From a checkpoint of a small mixture-of-experts model trained on Wikipedia: a variant of Adam for the experts.
Below are experts of layer 8 (counted from 0) of a mixture-of-experts language model. Rows are named router (the router's row for the expert), gate (a neuron's input weights, with its number), up (a neuron's input weights, with its number), down (a neuron's output weights, with its number) and show model dimensions 336-391. Each number is 128 + 24 x the weight over its row's rms, rounded and kept within 0 to 255.
After each expert's rows: "comes after" lists some tokens at least twice as common just before its tokens as in all text; "comes before" lists some tokens at least twice as common just after its tokens as in all text. This comes from a sample of Wikipedia text that the model never trained on. Tokens count by the router's weight.

# expert 21
router [117 111 150 125 115 134 115 131 102 127 115 170 115 128 137 139 155 101 160  89 140  96 148 133  98 156 141 137 113 119 147 112 117 132 123 146  94  96 132 141 156  95 137 126 126 157 101  84 140 114 177 101 138 144 154 132]
gate0 [164  69 153 142 113 130 144 150 139  90 154 111 116 154 112 140 114 166  86 111 161 155 136 111 122 100 129 147 147 140 112 117 148  93 108  97 108 148 116 118 111 130 128 134  82 120 136 113 126 169 132  81 103 171 113 114]
up0 [ 64 131 138 145 115 130  87 109  73 115 114 144 145  94 141 103  95  88 121 148 119  92 156 113 140 152 120 127  89  90 148 113 110 131 123 142 123 149 126 135 103 103 126 175 102 111 140 135 138 116 149 135 156 135 139 136]
down0 [147 117 136 112  87 100 142 139 177  90 144 151 100  98 130  85 117 120 129 127 190 125 142 167 124 145 110 159 171  76 150 108 131 149 170 165 137 196 129 107 139 103 111 159 124 124 156 112 158 168 105 168  92 144 102 175]
gate1 [131 105 138 133 180 129 123 154 142 155 111 153 119 131 126 179  90 131 165 105 109  62  87 118 108 102 139 106 119 140  98  96 152 173 141 140 124 139 112  85 132 119 124 109 126 149 157 108 121  92 140 133 184 106 128 125]
up1 [151 144 114 104 128 120 161 133 107 119 134 144  94 122 132 139 157 104 142 146 121 176 130 149 103 117 121 138 125  99 120 114 142 104 119 138 143 120 104 155 134 140 144 130  93 182 160 124 109 112 161 135 126 128 146  96]
down1 [143 116 137 125 106 100 144 132 108 178 175 125 146 122 139 153 126 123 127 136 128 141 121 110 137 160 125 106 170 108 113 150 149 125 117  82 143 134 163 179 100 174 152 124 138 152 131 131 131 186 140 183 139 112  84 105]
gate2 [157 117 145 143 146 133 126 125 191 128 124 117 134 108  95  95  42 121 152 120 136 129 140 151 135  97 126  83  85 126 116 126 112 149 146 108 140 122 152 122 154 126 126 155 125 143 106 121 176 145 158  78 166 153  97 114]
up2 [ 88 125 159 170 149 104 172 142 134 116 144 154 138 112 119 107 101 117 126 127  95  91 149 148 156 140  97 135 175  91 108 176 133 159 127 105 139 132 132 114 148 117 168  96 153 105 176 103 109 168 133 138 112 132 130 160]
down2 [ 92 105 146 146 123 122 110  99 107 116 109 140 154 164 106 155 108 140 131 123 147 142 126 113 108 135  86  97 159 127 126 140 146 129 128 154 147 128  89 107 144 112  95 154 148 116 123 104 150 133 153 161 129  94 166 143]
gate3 [104 141 113 110 136 109 108 156  74 102 169 114 166  94 124 129 149 134 129 104 119 131 137 120 166 150 108 115  81 140 116 133 167 101 131 135 157 142 127  99 170 106 126 120 149 128 163 142 140  99 123 144 144 111 115 141]
up3 [103 108 133 101 110 116 115  87 106 100 104 122 152 106 133 104 191 141 137 129 141 130 133 124 120 142 160 131 157 139 135  94 174 116 114 112 129  88 117 169 115 127 126 154 125 142 111 130 169 110 117  88 140 119 127  86]
down3 [126 143 107 135  78 133 140 112  59 100 115 167 124 182 110 139 132 120  94  95 108  79 151 134 123 157 136 130 100 154 141 159 152 119 101  98 133 115 167 146 118 146  88 164 130  97 159 109  95 123 137 171 123 159 170  97]
gate4 [128 124 139  97 153 122 160 155 132 144 124  91 100 188 139 119 159 123 150 149 113 111 133 123 121 139 111 115 132 158 103 162 131  91  83 108 114  96 157 170 110 120 176 119 128 125 124 115 150 170 115 130  84 138 129 146]
up4 [127 114  82 107 147 117 136 117 155 137 118  99 129 144 115 138 155 143 130 116 110 138 113 139 139 151  89  82 136 161 120 142 172 131 109 135 134  76 115 144  96 100 147 150 141 150 113 113 159 119 141 117  73 131  81 153]
down4 [137 103  92 123 166 107 137 156 108 121 137 134 160  93 136 160 148 150  91 148 113 126 101 116 132 159 121 172 111 133  89 138 117 102  91 102 159 123 131 119 109 132 116 131 158 142 149 169 138 138 128 129 116 112 101 127]
gate5 [ 81 117 161 122 160 126 148 117 152 144 134 163 114 134 154 159 141  62 132 137 145 141 117 119 100 112 119 157  99 137 161 136 141 120 165 133  89 135 148 128 153 100 143 106 133 121 118 102  87 142 141 167 139 143 174 113]
up5 [140 106 134 109 135 131 104 140 144 149  98 164 140 114 144 139 106 122 119 103 118 157 102 121 143 111 111 146 117 141 113 110 174 114 138 124 117 101 121  81 117 156 157 104 147 117 122 107 116 136  99 112 106 120 132 144]
down5 [148 112 111 114 115 137  85 136 115 147 138 125 120 149 168 128 110 174  88 153 140 147 125 129 115 105 111 133  96 125 129 146 150  91  88 118 119  72 115 139 103 149 123 109  89 126 144 182 104 125 127 138 100 147 132 137]
comes after: " |", ":", ";", " /", "|", " United"
comes before: " |", "\n", ";", ".", " (", ":"

# expert 18
router [134  79 122 121 118 167 135 143 135 137 120 121 111 121 125 120 115  98 147 104 146 153 143 100 131 122 100 160 129 133 136 147 145 105 119 134  80 153 111 150 143 102  80 119 160 147 121  80 115 122 125  77 149 143 181 122]
gate0 [140 155 136 126 126 125 141  86 125 179 114 137 158 149 153 126 128 127 122 100 110 110 125 148 115 117 110  98 110 103 133 135 129 138 124 156 101 122  83  84 115 139 118 116  95 129 126 128 111 171 124  87 130 138 156 134]
up0 [107 121 152 136 164 130 146 193 139  90 132 146 130 123 118 156 170 127 109 165 135 129 150 133 125  95 118 130 157 130 145 147 142 130 130 170 171 108  90 117 120 137 150 144  85 182 110  74 138 107 168 148 114 127 103 139]
down0 [136 157 147 117 128 106 179 118  95 131 141 147 109 116 136  88 111 149  79 117 157 171  83 112 130 137 120 155 105 155 143 123 152 100 133 140  94 114 110 108 116 139 117 147  98 111 136 105 135 159 114 136 154 137 141 162]
gate1 [124 115 120 146 116  88 123 121 147 131 112 166 143 183 111  96 144 140 139  97 117 120 131 138 146 129 152 120 125  93 154 125  88 133 110 149 133 151  99  92 149 135 124 124 143 171 152 140 141 100 144 153 123 148 137 120]
up1 [116 113 111 122 136 130 108 175 134  81 169 125 118 138  85 134 142 115 123 116 125 112  88 152 107 109 104 174 151 122 163 139 150 120 134 121 122 134 153 119 129 177 140 130 145 147 117 117  87 130 114 106 155  94 142 143]
down1 [140 123 158 157 129 154 113 115 151 128 134 127 141 128  90  73 143 119  97 129 156 108  81 136 115 106 127 143 133 108  92 112 110 123 136 152 132 166 106 170 156 100  93 109 116 124 143 138 161 139 103 115 129 140 143 139]
gate2 [125 111 159 154  94 112  79  97 134 127  94  93 118 103 142 153 118 156 119 135 109 143 105 118 114 118 101 143 135 141 121 116 104 111 130 116 122 154 139 126  76 142 136 135  98 126 146 156 127 146 142 119 148 167 184 148]
up2 [126 140 135 122 124  94 122 116 113 137  80 109 144 125 140 126 151 111 128  71 133 101 170 117 137 144 149 113 148  95 123 140 103 113 168 144 109 108 110 192 107  72 152  85 101 137 129 139 149 115 116 150 114 135 115 121]
down2 [117 148 130 164  93  99 134 146 153 121 108 118  59 151 122 123 165  87 117 157 146 149 125 122 136 108 124 162 121 146 130 135 111 141 121 131 133 131 142 208  94 103 106  95 106 139 133 145 109 107 130 150 114  96 104 111]
gate3 [ 86 119 106 164 143 118 126 127  85  90 119 150 137 169 172 100 143 121 122 135 152 110 154  90 120 103 140 139 128 130 116 123 144 153 119 137 164 125 136 170 129 111 118 145 124 105 123 126 126 119 133 122 106 138  97 154]
up3 [135 130 150  89 129 132 111 165 117 136 136 144 143  91 143 148 113 113 123 119 131 135 101 150 160  85 171 102 130 182 158 101 108 146  91 139 172 135 103  93 116 158 167 132  86 158 130 157 178 116 115 155 125 148  97  84]
down3 [137  92 106 118 135 140 122 105 130 167 144 131 172 155 134 101  97 122 121 146 135 129 129 133 121 130 143 129 161 131 105 118  92 178 107 140  88 124 156 144 142 128 108 135 153 171 113 101 131 128 136  80 174 145 112 151]
gate4 [127 162 169 149 102 139 127 147 128 147  93 134 107 107 121 107 115 130 141 144 164 111 165 130 102 127 132 111 117 151 135  86 139 106 176 157 125 103 165 137 178  74 139 136 130 130 121 116 121 150 148 119 127 124 116 117]
up4 [167 167 165 153 155 141 151  96 118 110 123  83 138 123  88 106  98 145 136 110 107 105 149 104 129 125 124 139 197 121 121 156 139 173 122 168 129 124 140 106 132 156 115 140  92 185  86  82 148 119 162 128 100 121 125 206]
down4 [161 111 147 153 168 158 135 103 155 121 112 103 143 124 134 116 122  83 117 146 113 127 115 128 136 121 144 125 107 127 160 147 104 154 165 117 117 126 110 163 142 112 135  96 107 118 154 109  83 179 135 138 145 127 102 142]
gate5 [111  63  96 106 105  98 133 147 124  99 156 139 142 150 116  99  92  74 147 129 160 100 163 138 132 122 125 120 114 130 165 111 128 136 142 140 105 162  92 123 157  80 117 101 145 143 142 107 163 125 143  98 164  66 128 154]
up5 [136 171 143 119 141 136 127 137 177 106 116  72 105 136 158 145 125 189 129 146 113 112 153 159 144 147 153  93 148 143 100 119 131 130 109 118 148 108 150 103 125 144 162  85 128 134 123 134 110 102 108 139 131 111 128 166]
down5 [148 118 136 130 138 127 129 151 135 144 131 140  93 143 124 140 153 119 121 158  99 180 146 137 122 165 142 134 146 150 122 153 106 136 111 138 117 138 108 128 137 129 124 132 106 139 134 145 112 132 134 111 113 138 144 159]
comes after: "\n", ".", "==", " \"", " ==", "==="
comes before: "\n", " The", " \"", "The", "==", " In"

# expert 60
router [135  95  93 140 100 153 100 147 122 135 108 125 123 133  86 140 155 106 109 111 111  86 140 135 108 166 133 137 159  94 132 155 100  91 169  90 117 130 120 138 143  72  79  98 176 165 145  63 108 141 122 136 141 107 140 142]
gate0 [133 122 103  82  91 142  50 120 156 153 127 144 124 122 119 146 145  88  87 127 159 134 176 152  94 182 108 122 121 131 132 112 134 173  74 147 120 123 147 156  98 108  66 134 130 139 129 101 163 144 112  98 120 133 115 129]
up0 [141 128 123  83 106 122  74 114 145 148 126 168 168 131  88 129 116 181 169 122 110  79 134 136 116 142 153 144 117 162 163 147 110 115 120 122 122 120 114 119 181 180 148  70 158 136 171 134 162 113 172 120 115 139 151 163]
down0 [126 108  95 130 104 163  85 133 117 117 132 122 164 133 141 150 105 135 166 126 117 106 145  81 128 152 104 105 150  97 117 117 148 105 127 135 130  99 112 163 151 119  95 119 133 133 131 143 114 153 166 137 107 127 175 129]
gate1 [114 106 120 157 117 154 157 154 158 170 125 140 101 156 125 160 157 100  90 104  99 119  96 130 126 121 147 147 145  87 105 135 133 109 110 106 135 115 129 124  98  94 143 169 162 132  88 102 145 142 160 156 145 124 121 140]
up1 [130 156  96 114 176 157 142 111 136 117  81 136 127 129 118 136 136 135 133 124 163 141  92 157 126  69 136 126 114 124 100 123 121 143  92 116 155 154 128 128 174 131 120 156  90 163 140 171  68 118 130 139 131 140  84 126]
down1 [129 114  79  77 126  93 117 133 123 116 174 116 129 118  73 113 142 116 111 108 125 133 135 139 100 127 150 124 118 115 159 127 128 125 137 142 116 132 133 133 118  93 153  86 143 125 149 138 127 161 155 132 143 141 141 101]
gate2 [142 129  95 110  85 119 194 102 152  68 112 113 103 132 130 139 133 112 131 125 127 148  74 100 114 168  88 175 146 119 144 166 133 114 108 181 116 159 120 132 126 126 142 153 115 134 143 100 105 120 114 120 124 148 119 118]
up2 [206 129 142 122 117 179 127 105 129 111 105 117 128 139 116 136 108 163 108 115 164 116 126 157 132 163 128 131 115 106 179 133 148 129 120 127 105 142 152 145 135 111 135 117 115 121 116 145 164 115 133 149 171 134 128 115]
down2 [116 120 115 150 148 166 121 126 177 134 138 157 134 138 108 123  99 139  94 127  90 172 113 126 112  98 126 109 138 123  93 135 107 132 128 140 150 165 124 171 114 122 134 122 152 148  84 145  82 145 132 109 106 120 122  68]
gate3 [143  76 103 123 130 190 106  73 119 144 194 159 159 151 136 108 110 154 174 116 132 124 118 126 114 117 122 101 131  94 100 121 131  68 143 138 114 165 118 133 178 103 117  89 154 106 171 118  99 128 130 162 135 110 141 110]
up3 [142 113 162 101 143 181 102 122 105 137 124 127 133 137 138  83 170  82 140 152  99 121 121 129 170 127  92 130 123 166 127  81 179 142 132 145 124 153 106 170 128 108 117 125 159 136 139 109 139 143 101 159 144 127  90 114]
down3 [159 115 169 158  98 119 142 101 104 132  97 121 179 154 140 132 131 133 121 112 116 159  88 117 127 151  92 131 124 122 117 117 138 181 120 138 124 132 150 111 106 162 154 138 123 121 128 106 148 111 124 115 153 103 134 138]
gate4 [ 85 147 147 174 139 125 152 162 140  92  92 124 174  93 139 129 128 136  93 111 112 158 152 141 130 110 149 135 131 139 168 105 103 133 163 110 105 121 162 130 115 105  98 104 122 113 128 142 132  98 108 115 128 106 124 130]
up4 [147 124 103 141 106 106 142 155 107 101 104 162 137 131 157 147 107  84  78 144 114 131 103 144 125  89 116 152 115 133 130 116 128 133 137 123 106 107 104 130 135 169 113 160 100 140 127 122 154 114 156 109 103 104 109 121]
down4 [171 102 141  92 135 144 164  90 143 126 116  95 120 140 140 165 158  97 146 167  88 131 159 162 141 109 114 116 135  77 120 155 141 111 174 146 154 110 118 160 103  95 109 107 185 149 142 150 120 140 117  93  67 129 145 126]
gate5 [130 147 145 169  96 187 101 166 130 143 119 139 107 102 144 103 148 136 147  93 129 133 111 126 194 141 110 121  91 133 151 143  68 106 100 122 129 161 112 109 146 135 133  90 144 125 125  85 122 115 154 141 142 160 119 131]
up5 [107 102 102 107 137 119 103 118 135 163 128 105 111 101 135  98  93 124  86  96 112 136  99 151 108 126 116 136 133 151  75  84  89 114 122 150 166  98 170 110 115 169 151 117 137 122 109 133 105 111 110 138 139 119  76  99]
down5 [105 148 123 144 138 171 150 136  84 161  91 167 118  73 118 109 111 183 139 145 107 150 137 108 117 116 119 117 131 112 134 179 122  98 100  93 129 128 148  94  90 175 114 144 145  90 137 180 121 141  95 124 105 113 137 108]
comes after: "\n", "-", "|", " •", " Total", " Party"
comes before: ":", " ", "---|---|---|---|", " \"", "=", " -"

# expert 57
router [111 146 154 141 113 167 123 136 115 112 129 135 132 146 147 128 146 135 117 125 145  94 129  80 115 116 129 113  92 106 146 147  88 117 108 146 132 114  95  90 135 166  96  81 141 100 118  51 143 112  97 117 168 112 134 133]
gate0 [122 145 143 125 153 114 118 139 189 131 110 163 140 110 157 115 115 126 121 146 140  83 150  79 117 125 122 106 141 144  93 112 141 120 164 152  76 159 153 136  96 120 117 126 104 127 162 110 109 123 109 120 177 141 124 155]
up0 [ 71 137 133 135  95 132 117  99 134 121  92 119 194 179 140 148 133  96 128 146 133 117 122 154 125 158 123 153 159 134 106 134 168  89 123 102 108 128 134 144 116 167 133 166  95 111 107 132 108 108 114  91 109 153 182  87]
down0 [144 131 150 138 153 155  96 140 134 140 135 117 109 139 100 145 154  92 163  92 145 100 111 111 108 110 165 161 126 128 152 104 151 159 111 119 101 141  99 166 124 108 111 172 130 163 157 109 122  91 120 156  81 143 109 118]
gate1 [106 134 129 132 127 115 135 105 105 156  95 154 158 139 125 110 150 157 110 108 127 117 151  84 106 144  82 146  95 115 161 133  94 161 116 130 122 105  64  99 118 159 145 109 125 156 142 117 116 153 111 121 152 112 146 142]
up1 [163 115 117  96 155 100 105 119  84 167 163 165 125 116 140 140 142 157  91 139 125  92 135 122 153 155 121 142 118  90 164 115 152 134 135 178 166 124 137 140 114 140 153 121 112 129 139 126 157 134 147  80 153 149 150 109]
down1 [166 185 131  69 128  91 137 115 129 106 162 138 132 126  62 171 143 143 120 108 128 123  97 123 125 126 104 139 156 153 135 147 124 136 100 145 159 146 149 111 123 132 132 149 178 157 109 126 121 125 120 103 149 164  48 100]
gate2 [126  92 153 162 115 152 126 158 113 142 122 132 107 117 141 178 121 132 124 122 153 108 141 102 116 124 126  86 109 133 173  96 102 106  98 113 161 125 131 122 103 134 201 112 149 139 140 119 130  97 103 110 125 161 176 161]
up2 [136 133 121 105 161 137 156 112 127 182 111 110 122  89 113 152 150 124 143 134 163 147 128 104 115  54 187 112 157 127 123 125 128 145 129 146 116 105 142 128  80 145 138 106 158 145 143 148 116 137 137 130 163 101 133 128]
down2 [101 159 108  85 114 135  85 158 146  79 161 132 170 157 152 127 154 134 119  79 136  93 115 155 126 142 152 147 149 122 162 124 146 119 101 136 127 144 156 131 122  99 137 149 166 143 175 117  94 103 117 109 126 133  84 161]
gate3 [128 112 152 142 122 126 122  97 149 146  95 122 133 148 116 124 184 125 168 132 146  92 155  94 126 106 154 137 136 118 108 104 142 131 129 121 111 150 122 130 106  93 104 132 134 122 127 128 121 165 118 153 149 114 144 161]
up3 [174 145 113 126 155 157 120 158 105 162 126 114 118 125 119 154 107 145 127 106 116 122  79  75 117  71 123 134 113 117 137 184 157 163  99 122 105 140 148 115  99 122 113 105 114 125 144 106 150 141 137 126 155 140 132 162]
down3 [131 127 111 123 140 157 116 127 117 162 147 137 121 126 160 141 130  96 111 111 131 124 132 134 175 111 103 119 111 141 103 101 125 154  85  92 138 181  86  69 146 149 125 148 161 101 114 122 139 123 110 121  78 134 159 172]
gate4 [172 155 108  91  83  97 146  81 129 151  73 157 133 103 117 117 143  96 137 103 132 108 140 134 131 171 145  90 119 133 116 184 122 121 101 104 103 118 151 139 136 106 159 166 102 137 147 108 189 116 148 147  83 104 129 124]
up4 [131 127 155 120 107  98 128 163 141 115  81 122 116  97 108 140 148 133 136  95 132 128 117 104 114 116 130 162  99 127 131 155 148 107 116 116 114 161 126  82 130 137  97 110 114 114 133 101  67 160 165  98 118 140 165 104]
down4 [145 118 129 154 158 153 149 143 113  84 122 157 121 143 160 129 154 142 141 147 123 146 143 150  87 134 157 117 119  93 162 145 122 111 135 141 130 151 102 110 124  92 111 115 116 137 124 130 107 138 128 137 106 179 132 158]
gate5 [ 94 154 138 127 165 141 147 129  79 107 123 178 132 139 101  96 195 117 139 129 153 118 112  82 137  43 176 176  92 115 117 119 177 159  90 144 148  78 149 125 148 144 151 153 124 120 106 116 141 135 114 103 127 112 117 103]
up5 [136 147  93 145 132 142 127 142 130 138 168  94 118 117 132 116 124 105 163 101 104 171 129 131 119  97 111 125 112 165 129 127  96 144 120 110 114 146 170 116 155 136 142 169 126 105 145 159  98 147 129 145 129 153 155 136]
down5 [132 135 135 124 116 149 155 139 120 127  95 176 124 167  63 121 122 136 142 126 116  83 133 148 129 151 145 115 119 129  90 105 118 101 115 137 147 136 113  82  94 170 126 103 118 106 122 142 104 122 162 135 120 192 153 136]
comes after: " |", "|", ":", ";", " /", " 2"
comes before: " |", ";", ":", " /", "---|---|---|---|", "/"

# expert 16
router [141  90 117 129 136 176  92 127  64 128 122 143 161 124 105 139 113 118 142 126 153 100 133 119 150 136 156 124 100 103 146 146 103 119 134 157 121 133 140 143 152  85 115 154 147 120 126  51 146 127 175 132 151  74 164 113]
gate0 [146 153  62 109 138 115 109 155 105 122 146 110  97 122 132 119  92 119 107 120 144 124 138  79 176  94  94 139 117 121 100  78  95 114  96 157 141 124  83 154 139 143  86 175 108 156  98  94 128 110 134 102 130 127 143 109]
up0 [113 118 145 188 142 111 148 133 133  81 188 133 102 139 142 118 157 115 107 165 125 134 115  90 157 128 145 127 136 128 143 150 143 142 154 123  74 111 154  82 100 158  99 161 150 113 113 159 103 110 135 151 146 128 144 151]
down0 [119 121 132 119  86 117 104 132 140 121 156 125 129 170 123 144 124 115 142  96 153 113 146 137 130 121 103 115 122 103 124 223 152 116 141 114 122 161 112 138  89 123 109  96 152 163 168 165 130 145 118 124 130 136 114 139]
gate1 [129 101  95 123 110  97 124 184  73 121 117 122 141  71 101 170 145  86 143 103 106 129 138 148 139 145 170 146  98 104 121 115  96  99 114 148 143 124 137 142 135 155 113 129 120 135 133 131 150 126 155 132 117 108 180 144]
up1 [100 126 146 120 121 132 102 119 156 108 150 133 104 162 146 115 103 137 163 155 145 111 135 157 123 127 136 141  75 114 143 161 160 144 151  95 119 104 163 120 127 121 119 148 118  94 149 156 122 145 123 145 170 135 179 104]
down1 [115 145 139 137 123 128 122 115 138  80  80 129 106 109 123 136 145 155 167  99 118 132 185 122 123 104 156 119 168 141  63 178 117  93 109 156 168 158 105  79 127 147  74 111 145  91 107 114 113 117 116 108 160 144  90 118]
gate2 [ 97 148 174 141 119 141 116 135 134 102 135 106 131 152 121 142  88 133 146 119 133 172  98 160 118  85  95 107 142 149 154 117  90 112 126 119  84 139 102 157 160 148 154 107  74  99 160 177 139 162 157  98 129 130 141 112]
up2 [153  75 100 113 136 104 104 135 125 113 143 114 119 144 107 137 155 144 117 170 123 128 110  74 173 112 154 120 170 160 151 119 142  99 122 125 120 129 130  66 139 160 131 162 128 160 135 117 129 126 154  85 118  90 131  83]
down2 [166 150  94 125 129 110 121 105  94 160 148 154 106 164 123 136 147 128 129  87 146 107 132 120 143 158 109  94 131  85 141  75 143 148 141 125 164 114 161  86 123 108 114 140 111 114  59 121 141  90 142 131 132  95  95 147]
gate3 [187 128 154 148  72  87 150 165 135 134 115 171 109 124  87 117 115 189 116 124 169 133 125 131 142  76  72 118 139 116 166 149 137 101 180 154 125 129 153 107 121 114  94 142 128 138 129 143 154 120 129 108 116 115 105  93]
up3 [108 173 134 138  91 112 168  90 115 118 115 100 122 107 139 176 107 101 136 138 118 144 124 175 135 123 117 150 153 135 149 116 159 137 180 120 113 118 137 137 125 112 128 137 101 140 119 123 160  85  73  81  88 143 105 136]
down3 [139  68 143 122 119 171 115 116  83 162 120 119 144 109 113 112 148 141 129 140 144 152 137 183 149 101 147 141 130 125 110  71 116 128 128 115 148 142 140  99 146 109 126 150 137  92 103 169  83 123 151 161 163 127 111 130]
gate4 [101 111 132 160 113 100 108 124 159 150 123 136 158 116 132 114 150 133 132  92 135 111 126 168 115 143 157 117 148 140 170 159 167 124 180 127 137 112 130 146 135 116  91 134 163 159 139  83 162 113 123 132 142 144 152  95]
up4 [150 104 139 126  98  93 149 120 127 114 133 130  93 141 132 108 121 141 110 119 157 108 148 127 130 128 133 108 152 124 114 133 187 116 102 119 147 125 126 105  92 141 166 110 123 125 141 145 139 146 106 171 133  97  75 122]
down4 [149 123 113 131 131 110 113 112 154 115  96 142 135 144 103 131 150 131 125 100  96 120 119 123 133 138  78 144 134 164 151 157 136 114  66 126 138 122  90  85 151 137  86 148 102 108 118 115 141  93 126 158 164  85  96 144]
gate5 [131 125 126 150 101  89 150 179  97 145 104 138 135 150 109 126 151  72 123 173 108 167 105 133 141 146 113 127 119 128 150 137 109 146 101 119 132 105 134  91 140 141 140 163 113 120 121 151 137 135 171 144 105  82  97 142]
up5 [170 119 146 138 144 122 141 132 132  88 116 151 148 131 137  95 145 104 115 166  97 129 143  88 122 158 155 158 117 124 143 123 139 178 149  99 102 107 152 136 113 149 142 145 149  99 142 110 149 126 122 160 165 120 180 145]
down5 [ 85 137 123 148 128 111 134 117 116 150 141  70  77 120 149 140 105 110  93 125 154 138  82 131 127 111 131 153 115 150 120 121 106 181 121 122 133 104 105 133 131 103 116 151 151 152 135 144 123  93 134 121 139 115  58 105]
comes after: "\n", "==", ".", " |", "===", " ="
comes before: "\n", "|", "==", "-", "===", "The"

# expert 34
router [129 127 156 113 129 160 107 140 130 120 134 134 132 126 133 149 106 121 158  76 155  93 137 149 105 122 122 110 141 115 146 171 148 129 110  77 124 132  92 105 129 106 135 114 139 166 113 127 115  98 121 145 126  88 140 150]
gate0 [152 107 127  90 114  95 116  77 148  95 144 113 149 100 137 110 128 140 127 154  63 103 110 115 139 170 118  97 128 140 141 122 148 131 158 116 106 125 139 114 177 146 109 105 136 178 149 119 106 148 110 136 135 122 107 140]
up0 [121 125 114 124 129 122 161 133 105  97  96 119 145 135  83 106 114 133 122 139 135 164 114 152 121 147  98 132 132  94 131 138 125 105 141  95 154 115  99 145 162 117 124 130 104 160 142 155  98  82 146 146 137 138 126 111]
down0 [109 146 139 121 136 131 125 108 151 179 125 119 127 125 108 113 121 162 134 145 131 115 131  89 139  96 158 135  97 156 112 114 114 101 130 103 121 138 150 103 138 139 124 164 131 113 161  93 152 120 134 129 141 188  98  87]
gate1 [176 119 195 139 173 195 133 152 105 130 136 163 134 137 129 125 139 152 153 133 173 106 128 175 154 143 109 128 170 136  88 178 173 141 115 105 115 118 102 130 123 135 142 171 127 108 173 124 131 164 125 104 138 149 158 129]
up1 [164 172  64 114 128 107  92 164 154 102 175 140 150 137  91 138 142 112  99 139 146 107 131 176 152 139 101 175 167 143 111 104 162 104  94 145 126 120  66 120 160 157 141  88 164 136 118 123 148 116 154 129 145  81  81 148]
down1 [ 93 111 103 111 139  76 135 130 146 148 119 118 139 147 152 148 140 122 154 132 118 134 151 141 126 132 101  45  85 120 135 169 136 123  88 120  93 119 142 127 133 151 131 142 131 147 106 145 132 108 108 139 159 162 191 107]
gate2 [108 105 186 133 119 189 150 185  97 163 139 173 163 177 119 141 147 104  94 169 127 151 117 118 145 170 136 137 157 109 138 105 105 137 130 156 139 145 121 140 126 132 141  84 118  98 135 173 142 134 129 120 118 113 141  83]
up2 [136 141 110 131 101 128 116 130 156 131  89 131 137 135 141 167 121 149 128 126 146 146 130 142 174 115 134  96 130  87  92 152 118 149 108 116 115 150  88 121 151 122 135 128 165 125 145 102 164 129 116 149 154 135 125 117]
down2 [138 174 124 119 110 117 152 165 142 168 119 104 139 126 110 117 114 116  98 119 122  97 161 123  94 154 124 114 103 184  90  92 145 133 151 151 120  95 132 149 120  84 130 157 128 133 153 142 117  98 139 154 158 131  96 145]
gate3 [124 120 123 140 112 163 153  80 131 107  97 129 102 178 135 135 141 107  88 149 139 121 154 171 158 141 156 163 182 139 159 138  98 155 154 178 125 136 128 159 144  99 134 154 140 124  88 128 156 130 118 148 105 138 139 107]
up3 [101 121  99 157 139 170 143 131 127 170  95 115 158 111 172  99 111 117 156 131 104 153  99  67 164 134 138 168  86 172 171 125 117 139 142 156 120 173 111 116 141  87  88 186 119 111 156 117 155 150 138 195  90 121 136 114]
down3 [164 114 116 132 145 141 135 175 126 123 130 103  97 114 153 142 148 107 100 135  99 114 154 148 133 115 130  78 107 158 128 110  76 143 131 148 110 187 157 140 162 111 121 153 127 120 123 126 139 127 133 134 123 108 135 189]
gate4 [103 127 129 101 168 137  92 112 137 110 100 111  91 117 140 142 103 108 100 117  85  90 145 153  94 112 100  86  92 159 112  92 133 157  96 158 145 143 169 140 117 126 161 123 160 164  83  94 115 120 149 121 118 129 147 130]
up4 [164 111 118 120 111 163 121 181 124 132 109 154  99 128 105 134  91 115  93 111 158  99 127 150 114 121 109  96 142 146 109 119 101 129 112 129  85 133 133 110 125 131 142 146 162  88 133  91 137 123 141 112  95 116 108 125]
down4 [131 182 108 170 129 117 137  97 141 120 112 139 134 124 118 132 103  94 133 141 121 137 102 157 100 142 137 132 128 115 122 105  98 132 148 109  80 106 125 164 104 155 122 131 122 123 134 122 144 131 115 134 130 161  96 138]
gate5 [123 159 132 130 155 127 150 138 157  77 103 112 116 142 116 119 135 158 140 133 127 169 110 158 134 165 135 136 115 138 140 151 129 120 132 148 154 145 170 131 118 163 176 143 117 161 152 146 129 101 144 115  83 125 140 154]
up5 [162 113 108 124 116 104 170 137 126 106  81 116 101 134 124 131 125 130 133 104 106 136 113 167 119 123 149 135  88 146 126 120 124 152 131 161 124 109 113 136 143 104 107 116 140 167 140 104 115 153 105 137 118 118 180  74]
down5 [ 80  98 100 111 148 135 111  73 114 150 131 140 104 143 144 160 156 102 101 170 152 150 120 143 129 104 133 147 144 129  91 124 137 162 150 109 102 135 142 156 150 154 105 133  95 161 128 148 121 117 130  78 148 127 162 129]
comes after: " the", " a", " The", " in", "The", " \""
comes before: " of", ".", " to", " and", " in", " for"